config = dict(
    num_hidden_layers=9,
    hidden_size=256,
    n_experts=96,
    experts_per_token=4,
    d_expert=224,
    d_shared_expert=0,
    hidden_act='silu',
    moe_layers=[2, 3, 4, 5, 6, 7, 8],
    router_score='sigmoid',
    normalize_top_k=True,
    routed_scale=1.0,
    balance_loss=0.00278,
    balance_bias=True,
    router_logit_norm=1.0,
    n_groups=4,
    groups_per_token=3,
    init_std_router=0.00969,
    lr_router=0.0012,
    num_attention_heads=2,
    num_key_value_heads=1,
    head_dim=128,
    vocab_size=8192,
    norm='rmsnorm',
    norm_place='pre',
    norm_eps=1e-05,
    positions='rope',
    rope_theta=10000.0,
    rope_fraction=1.0,
    qk_norm=True,
    attn_scale=0.0884,
    tie_word_embeddings=False,
    parallel_block=False,
    init='uniform',
    init_std_qkv=0.0268,
    init_std_o=0.0,
    init_std_up=0.0268,
    init_std_down=0.0,
    optimizer='adam_atan2',
    learning_rate=0.00205,
    beta1=0.9,
    beta2=0.99,
    weight_decay=0.17,
    lr_head=0.009,
    warmup_steps=325,
    schedule='wsd',
    decay_fraction=0.747,
    decay_shape='linear',
    final_lr_fraction=0.1,
    batch_tokens=131072,
    max_seq_len=768,
    doc_mask=True,
    train_tokens=662300000,
    max_steps=5053,
    dataset='wikipedia_en',
)
Below are experts of layer 4 (counted from 0) of a mixture-of-experts language model. Rows are named router (the router's row for the expert), up (a neuron's input weights, with its number), down (a neuron's output weights, with its number) and show model dimensions 0-255. Each number is 200 + 40 x the weight over its row's rms, rounded and kept within 0 to 999.
Before each expert's rows: "comes after" lists some tokens at least twice as common just before its tokens as in all text; "comes before" lists some tokens at least twice as common just after its tokens as in all text. This comes from a sample of Wikipedia text that the model never trained on. Tokens count by the router's weight.

# expert 49
comes after: " |", "%", "|", " Party", "6", " election"
comes before: " |", "%", "|", " Party", " election", " Democratic"
router,213,199,246,188,205,191,164,149,266,156,222,222,235,188,198,203,209,225,192,218,227,260,225,159,269,190,203,317,185,200,237,230,256,177,292,233,264,211,239,252,180,156,161,240,245,209,192,233,205,135,254,130,253,216,200,159,248,202,248,189,283,165,187,252,244,181,196,188,233,172,220,186,192,178,229,189,187,215,187,214,211,232,203,224,281,184,186,265,158,241,301,224,190,177,207,278,236,176,195,246,242,200,196,236,191,232,202,201,253,98,218,227,133,196,157,236,282,207,150,166,245,122,184,211,181,133,204,233,207,130,228,303,157,153,262,223,204,133,218,193,178,193,207,164,130,166,173,199,161,185,179,300,186,195,205,224,190,155,218,178,168,195,201,276,164,285,170,203,137,249,174,297,160,243,178,195,243,258,198,202,181,203,215,259,220,204,176,160,218,228,155,161,177,234,209,165,179,207,164,218,194,226,219,224,203,145,200,167,171,144,169,191,214,254,225,215,260,213,208,186,114,230,113,309,241,203,162,200,173,191,146,226,172,215,169,237,185,236,235,255,203,244,195,239,130,167,228,251,219,195,149,258,175,135,227,278
up2,221,152,207,161,151,216,141,150,208,222,179,255,195,188,221,130,246,233,194,183,161,278,172,163,233,250,165,195,211,247,170,224,236,232,280,159,226,240,165,165,157,173,208,193,137,280,236,172,220,311,214,158,233,260,177,204,238,213,209,138,175,253,204,259,231,196,208,180,250,174,200,236,205,178,223,229,187,221,203,199,245,178,182,200,252,217,222,167,224,250,259,166,217,265,199,158,114,118,167,207,202,243,209,181,188,140,142,197,215,127,322,201,193,265,191,157,248,252,266,211,246,190,240,171,153,155,212,172,175,208,205,269,97,155,266,238,212,212,157,277,208,203,198,266,185,197,288,165,123,215,168,143,203,221,235,139,264,286,214,235,194,191,173,119,241,174,185,193,201,188,184,177,197,219,151,89,140,247,202,172,193,172,214,237,190,198,159,206,215,196,189,268,114,176,193,192,256,180,163,251,180,170,203,254,211,148,164,176,220,159,168,191,141,214,175,198,194,205,226,166,186,238,208,247,224,139,206,204,195,208,191,186,136,188,192,258,172,209,226,200,228,195,221,251,186,219,145,193,295,302,157,188,237,198,151,244
down2,164,176,252,239,203,185,207,211,248,217,283,265,204,219,259,166,260,171,234,153,208,186,246,224,178,222,257,169,168,234,188,183,201,205,239,221,219,217,214,222,211,122,174,239,192,177,148,181,107,254,226,224,232,187,201,201,174,146,297,151,189,198,210,194,225,186,221,177,198,213,220,250,202,209,118,210,201,242,278,139,223,196,198,196,148,188,226,175,167,153,146,186,284,228,220,171,203,186,227,232,258,217,211,176,259,216,208,259,266,257,163,214,143,173,270,240,248,230,159,157,158,287,175,187,217,147,206,160,228,193,230,172,129,133,171,227,227,176,194,165,174,246,121,231,139,269,271,121,132,126,151,141,244,139,219,229,163,251,179,234,243,304,220,117,195,218,188,255,187,208,227,234,177,170,198,215,147,129,188,239,198,184,201,218,165,211,227,226,239,160,287,163,156,205,216,180,234,227,214,215,204,168,233,248,249,197,216,175,212,224,177,241,229,224,187,160,178,122,185,110,188,185,173,237,168,132,166,251,178,205,192,228,206,185,185,202,239,213,120,97,171,148,192,174,193,225,137,177,132,135,145,152,215,211,228,130

# expert 7
comes after: " a", " the", " and", " his", " an", "=="
comes before: " of", "s", "ed", "ing", " to", " in"
router,179,201,229,183,175,154,200,245,163,169,162,116,211,185,164,269,234,213,266,219,166,278,195,216,152,199,169,238,145,229,172,325,142,187,195,207,145,191,106,271,228,192,180,175,247,203,170,173,226,225,191,121,223,154,238,233,227,171,181,142,236,132,189,173,180,211,184,195,287,152,250,212,193,258,163,259,167,224,185,250,246,212,240,282,221,188,202,179,143,150,243,221,201,264,147,213,149,203,205,192,229,217,156,237,186,207,220,217,168,180,203,226,200,182,213,212,208,159,215,202,217,174,211,175,229,200,149,183,225,212,181,224,170,220,225,197,194,236,210,231,225,209,155,170,192,164,153,183,136,150,180,261,230,202,198,196,178,169,159,199,273,223,239,236,234,158,96,164,204,209,351,200,233,188,144,162,229,185,243,192,203,147,155,179,251,182,240,251,178,150,223,201,177,70,207,143,188,193,254,205,190,212,253,189,291,167,148,256,140,209,189,240,212,158,209,150,140,156,236,251,173,110,158,187,203,166,238,178,217,107,220,160,260,232,161,204,188,152,143,177,196,200,276,214,198,256,173,190,140,245,245,154,164,242,135,216
up2,199,186,250,127,137,154,185,258,188,185,181,223,128,140,155,229,192,213,231,190,172,249,238,165,147,173,215,156,228,221,234,242,131,186,233,227,225,144,187,183,162,180,146,185,165,170,259,196,279,168,195,210,171,174,297,198,242,176,195,140,120,208,187,157,240,223,181,179,168,266,212,219,189,223,214,331,266,232,215,151,223,196,256,201,227,198,177,251,239,233,239,236,249,244,205,207,156,180,156,193,170,197,210,211,95,199,230,195,166,209,196,218,141,221,199,180,199,188,208,183,195,253,158,191,217,241,200,176,176,265,208,208,170,153,194,225,154,311,179,219,156,238,150,178,250,190,240,175,196,275,189,274,187,70,158,284,218,227,198,225,219,224,229,187,216,198,250,196,228,208,209,216,161,196,189,169,154,217,261,130,231,180,238,175,144,235,227,170,154,215,218,247,215,154,166,257,226,204,231,282,141,190,248,154,177,195,223,190,190,235,160,245,212,259,242,188,177,158,177,150,116,168,205,276,193,295,152,260,178,182,203,200,243,271,189,141,179,163,216,155,119,269,275,257,234,240,226,166,217,238,206,201,196,162,143,234
down2,214,208,181,213,141,148,229,255,196,218,133,168,214,189,264,248,193,179,219,160,236,145,170,223,228,171,204,219,217,203,199,163,275,250,207,167,190,212,127,257,225,224,189,211,183,255,195,231,198,207,205,137,142,118,222,179,267,175,225,171,153,158,142,187,204,136,188,161,235,166,195,195,144,211,225,273,253,190,228,137,228,137,314,250,236,222,235,271,254,165,183,206,201,210,165,172,164,258,202,185,193,251,213,230,177,233,249,139,192,197,133,157,206,213,223,215,211,176,236,195,202,170,266,116,197,184,100,206,237,167,233,112,209,204,146,215,152,112,201,213,268,127,48,171,210,225,137,228,237,215,168,196,221,147,158,174,207,131,185,136,220,169,183,208,189,168,199,223,202,135,266,205,144,178,184,225,205,176,175,129,242,234,116,175,265,167,221,167,283,220,205,196,185,272,238,195,216,138,135,246,217,151,194,216,247,192,184,168,199,215,222,213,255,225,214,209,132,170,184,157,189,189,186,271,208,191,155,184,243,168,219,123,257,229,203,230,244,257,236,203,190,243,260,190,164,252,188,155,266,226,202,234,184,171,204,209

# expert 32
comes after: ")", "0", "3", "4", "5", "6"
comes before: " ", "\n", " —", " \"", " W", " A"
router,202,192,262,181,238,188,219,258,166,211,111,137,228,252,189,210,180,196,165,168,275,206,158,193,228,248,186,246,218,199,218,64,160,221,225,256,213,186,267,123,165,211,218,203,207,195,250,170,215,215,183,215,165,192,251,230,209,202,239,194,227,202,175,265,191,186,208,206,204,208,216,190,171,246,258,201,197,200,185,194,219,209,163,271,247,171,171,168,240,156,197,150,204,191,225,229,173,103,232,211,240,202,209,220,146,208,177,151,188,157,226,182,243,210,259,174,225,137,171,189,178,227,251,210,178,288,245,245,259,166,184,249,211,123,201,214,217,178,229,245,193,188,263,216,217,127,187,233,159,200,219,212,158,164,219,177,183,197,206,273,184,191,149,205,193,219,111,215,184,234,184,163,203,188,181,208,255,257,225,234,175,157,164,169,302,249,182,187,131,187,207,178,184,284,200,217,241,244,185,173,198,209,172,203,226,217,406,204,208,235,179,199,200,75,185,182,154,196,246,266,149,172,235,168,196,186,183,231,156,255,182,208,204,219,201,241,157,258,234,206,176,166,139,180,202,224,194,219,25,251,262,202,181,189,161,220
up6,219,187,248,220,229,208,185,207,148,160,171,237,189,126,128,134,214,195,194,159,215,190,177,167,173,179,177,164,128,200,156,204,185,289,233,266,240,111,223,165,213,233,200,271,203,241,231,116,267,179,245,158,224,256,159,176,150,222,246,278,216,157,225,225,188,190,257,202,161,172,191,269,204,124,222,165,158,231,157,226,234,144,161,185,228,242,204,256,220,199,176,181,209,211,182,203,201,180,226,105,179,218,214,130,142,283,184,220,199,249,265,162,225,229,244,237,241,160,215,232,289,296,177,262,138,228,164,230,259,147,262,208,206,184,239,250,207,102,198,212,218,155,238,256,183,156,186,168,262,259,130,200,171,245,195,184,206,233,191,232,252,158,145,214,219,236,196,126,224,240,266,213,97,192,187,223,214,219,145,179,206,191,204,147,180,216,139,161,223,134,246,195,201,212,221,171,175,271,229,190,192,262,223,208,199,191,180,176,190,146,196,255,160,170,171,326,213,206,144,163,191,249,180,202,157,192,160,223,190,157,153,124,212,205,158,201,242,115,203,213,184,227,196,237,236,185,255,153,193,241,214,222,177,189,223,172
down6,194,154,161,212,165,199,206,178,233,205,207,236,249,152,232,228,161,192,261,101,170,174,193,206,152,182,237,237,235,161,205,134,147,227,176,207,218,233,191,215,178,209,299,146,223,271,207,180,197,251,178,218,200,158,258,215,208,134,180,152,164,188,194,165,269,204,208,244,219,216,231,189,140,156,174,181,202,181,250,204,231,231,224,180,143,269,232,238,157,188,204,191,164,128,254,247,229,248,159,193,203,132,238,207,195,175,209,184,247,129,114,248,139,212,157,170,221,244,181,177,223,105,235,189,228,138,203,152,157,164,250,209,172,189,168,189,243,241,170,146,210,204,168,155,247,250,261,232,245,97,229,221,283,201,248,178,222,161,211,95,179,251,235,205,177,201,188,236,132,244,210,207,229,215,242,235,130,140,285,194,219,181,155,217,203,190,186,237,249,314,199,256,210,251,166,183,219,144,210,199,135,219,155,104,192,265,237,261,135,181,160,187,228,190,156,125,199,171,188,136,144,196,146,153,117,232,178,179,240,222,220,262,228,194,208,117,234,227,243,222,255,214,226,170,209,223,225,222,184,200,234,194,185,147,206,193

# expert 64
comes after: "|", " |", " ", ";", "See", " order"
comes before: " |", "1", "2", " be", "---|---|---|---|", "3"
router,177,198,195,156,262,187,187,186,215,193,232,227,146,223,226,150,197,204,220,176,163,244,190,154,204,184,230,196,226,171,176,206,266,260,154,296,186,165,247,187,218,120,77,249,204,129,194,206,229,164,253,207,168,175,168,136,227,222,209,147,261,186,185,308,247,200,243,187,232,209,144,194,218,160,250,180,246,173,252,242,173,219,253,159,194,260,268,165,188,192,197,225,207,138,182,149,150,180,227,222,177,194,218,245,277,221,182,139,197,146,269,164,263,179,230,172,152,221,245,172,217,126,204,196,224,193,188,163,121,200,261,257,153,150,208,204,195,230,186,200,223,254,180,224,247,258,181,193,239,237,252,191,253,250,236,265,196,228,198,214,208,171,169,142,166,220,185,206,214,195,156,191,168,225,203,195,244,225,192,208,187,210,206,226,211,261,137,203,131,223,201,207,219,253,241,184,202,211,155,242,209,186,225,223,247,225,126,172,246,178,206,257,207,185,146,201,215,220,143,178,213,220,177,369,269,187,201,200,188,190,204,140,163,172,228,185,143,204,257,233,194,181,205,148,149,158,205,232,391,209,135,245,164,228,198,233
up0,226,175,149,199,169,228,205,206,171,159,190,115,162,223,152,191,218,136,258,177,169,151,244,140,209,232,199,219,157,209,173,215,232,227,180,225,212,236,213,143,213,215,164,222,141,235,254,267,212,176,129,174,199,270,176,166,208,223,218,146,205,253,170,163,234,223,165,177,181,271,163,167,241,168,221,173,272,242,178,206,185,189,236,223,169,183,261,171,167,159,195,160,175,219,270,179,196,187,237,213,119,88,278,192,97,238,155,185,168,139,258,180,224,169,170,213,242,205,179,239,285,284,245,233,154,187,189,275,196,195,251,204,181,204,172,191,146,225,207,183,266,206,230,207,180,217,173,186,232,244,159,145,229,179,262,258,175,256,251,243,237,238,204,163,120,220,187,167,281,229,199,160,221,175,164,225,191,202,212,205,183,226,202,125,243,199,132,179,126,170,206,229,147,211,221,177,174,200,188,248,162,176,207,214,181,170,137,207,202,212,195,235,151,268,221,263,218,170,193,212,189,287,161,245,175,272,184,182,215,277,128,182,176,218,311,186,226,203,209,301,172,199,187,288,222,216,233,233,303,179,195,277,233,236,230,247
down0,197,207,279,246,213,257,230,207,153,252,146,171,228,241,238,201,266,237,236,187,229,185,197,171,204,225,144,138,236,151,160,224,286,142,164,190,243,211,174,215,162,133,157,212,205,212,228,248,164,211,268,252,319,178,204,260,183,274,176,247,210,152,161,222,181,204,258,253,182,247,165,160,164,155,224,141,222,239,233,241,239,150,275,221,170,224,226,176,216,202,227,231,175,165,301,203,182,201,215,176,158,229,187,264,186,177,162,162,161,163,239,163,190,231,226,249,224,220,175,188,221,190,195,234,250,235,218,102,99,237,208,267,212,178,254,190,189,220,205,122,148,160,163,165,214,180,126,111,159,175,204,159,196,276,209,154,214,159,177,206,165,249,131,221,242,221,189,289,204,248,133,192,189,179,271,153,221,139,222,133,255,110,226,220,204,211,175,190,270,234,188,173,201,248,255,214,199,161,144,221,234,230,218,181,247,198,216,168,239,240,224,208,199,235,206,157,201,267,186,163,144,233,209,214,273,125,164,215,208,132,236,222,247,207,190,212,179,290,195,227,262,168,187,215,217,224,265,233,218,179,172,208,155,223,179,210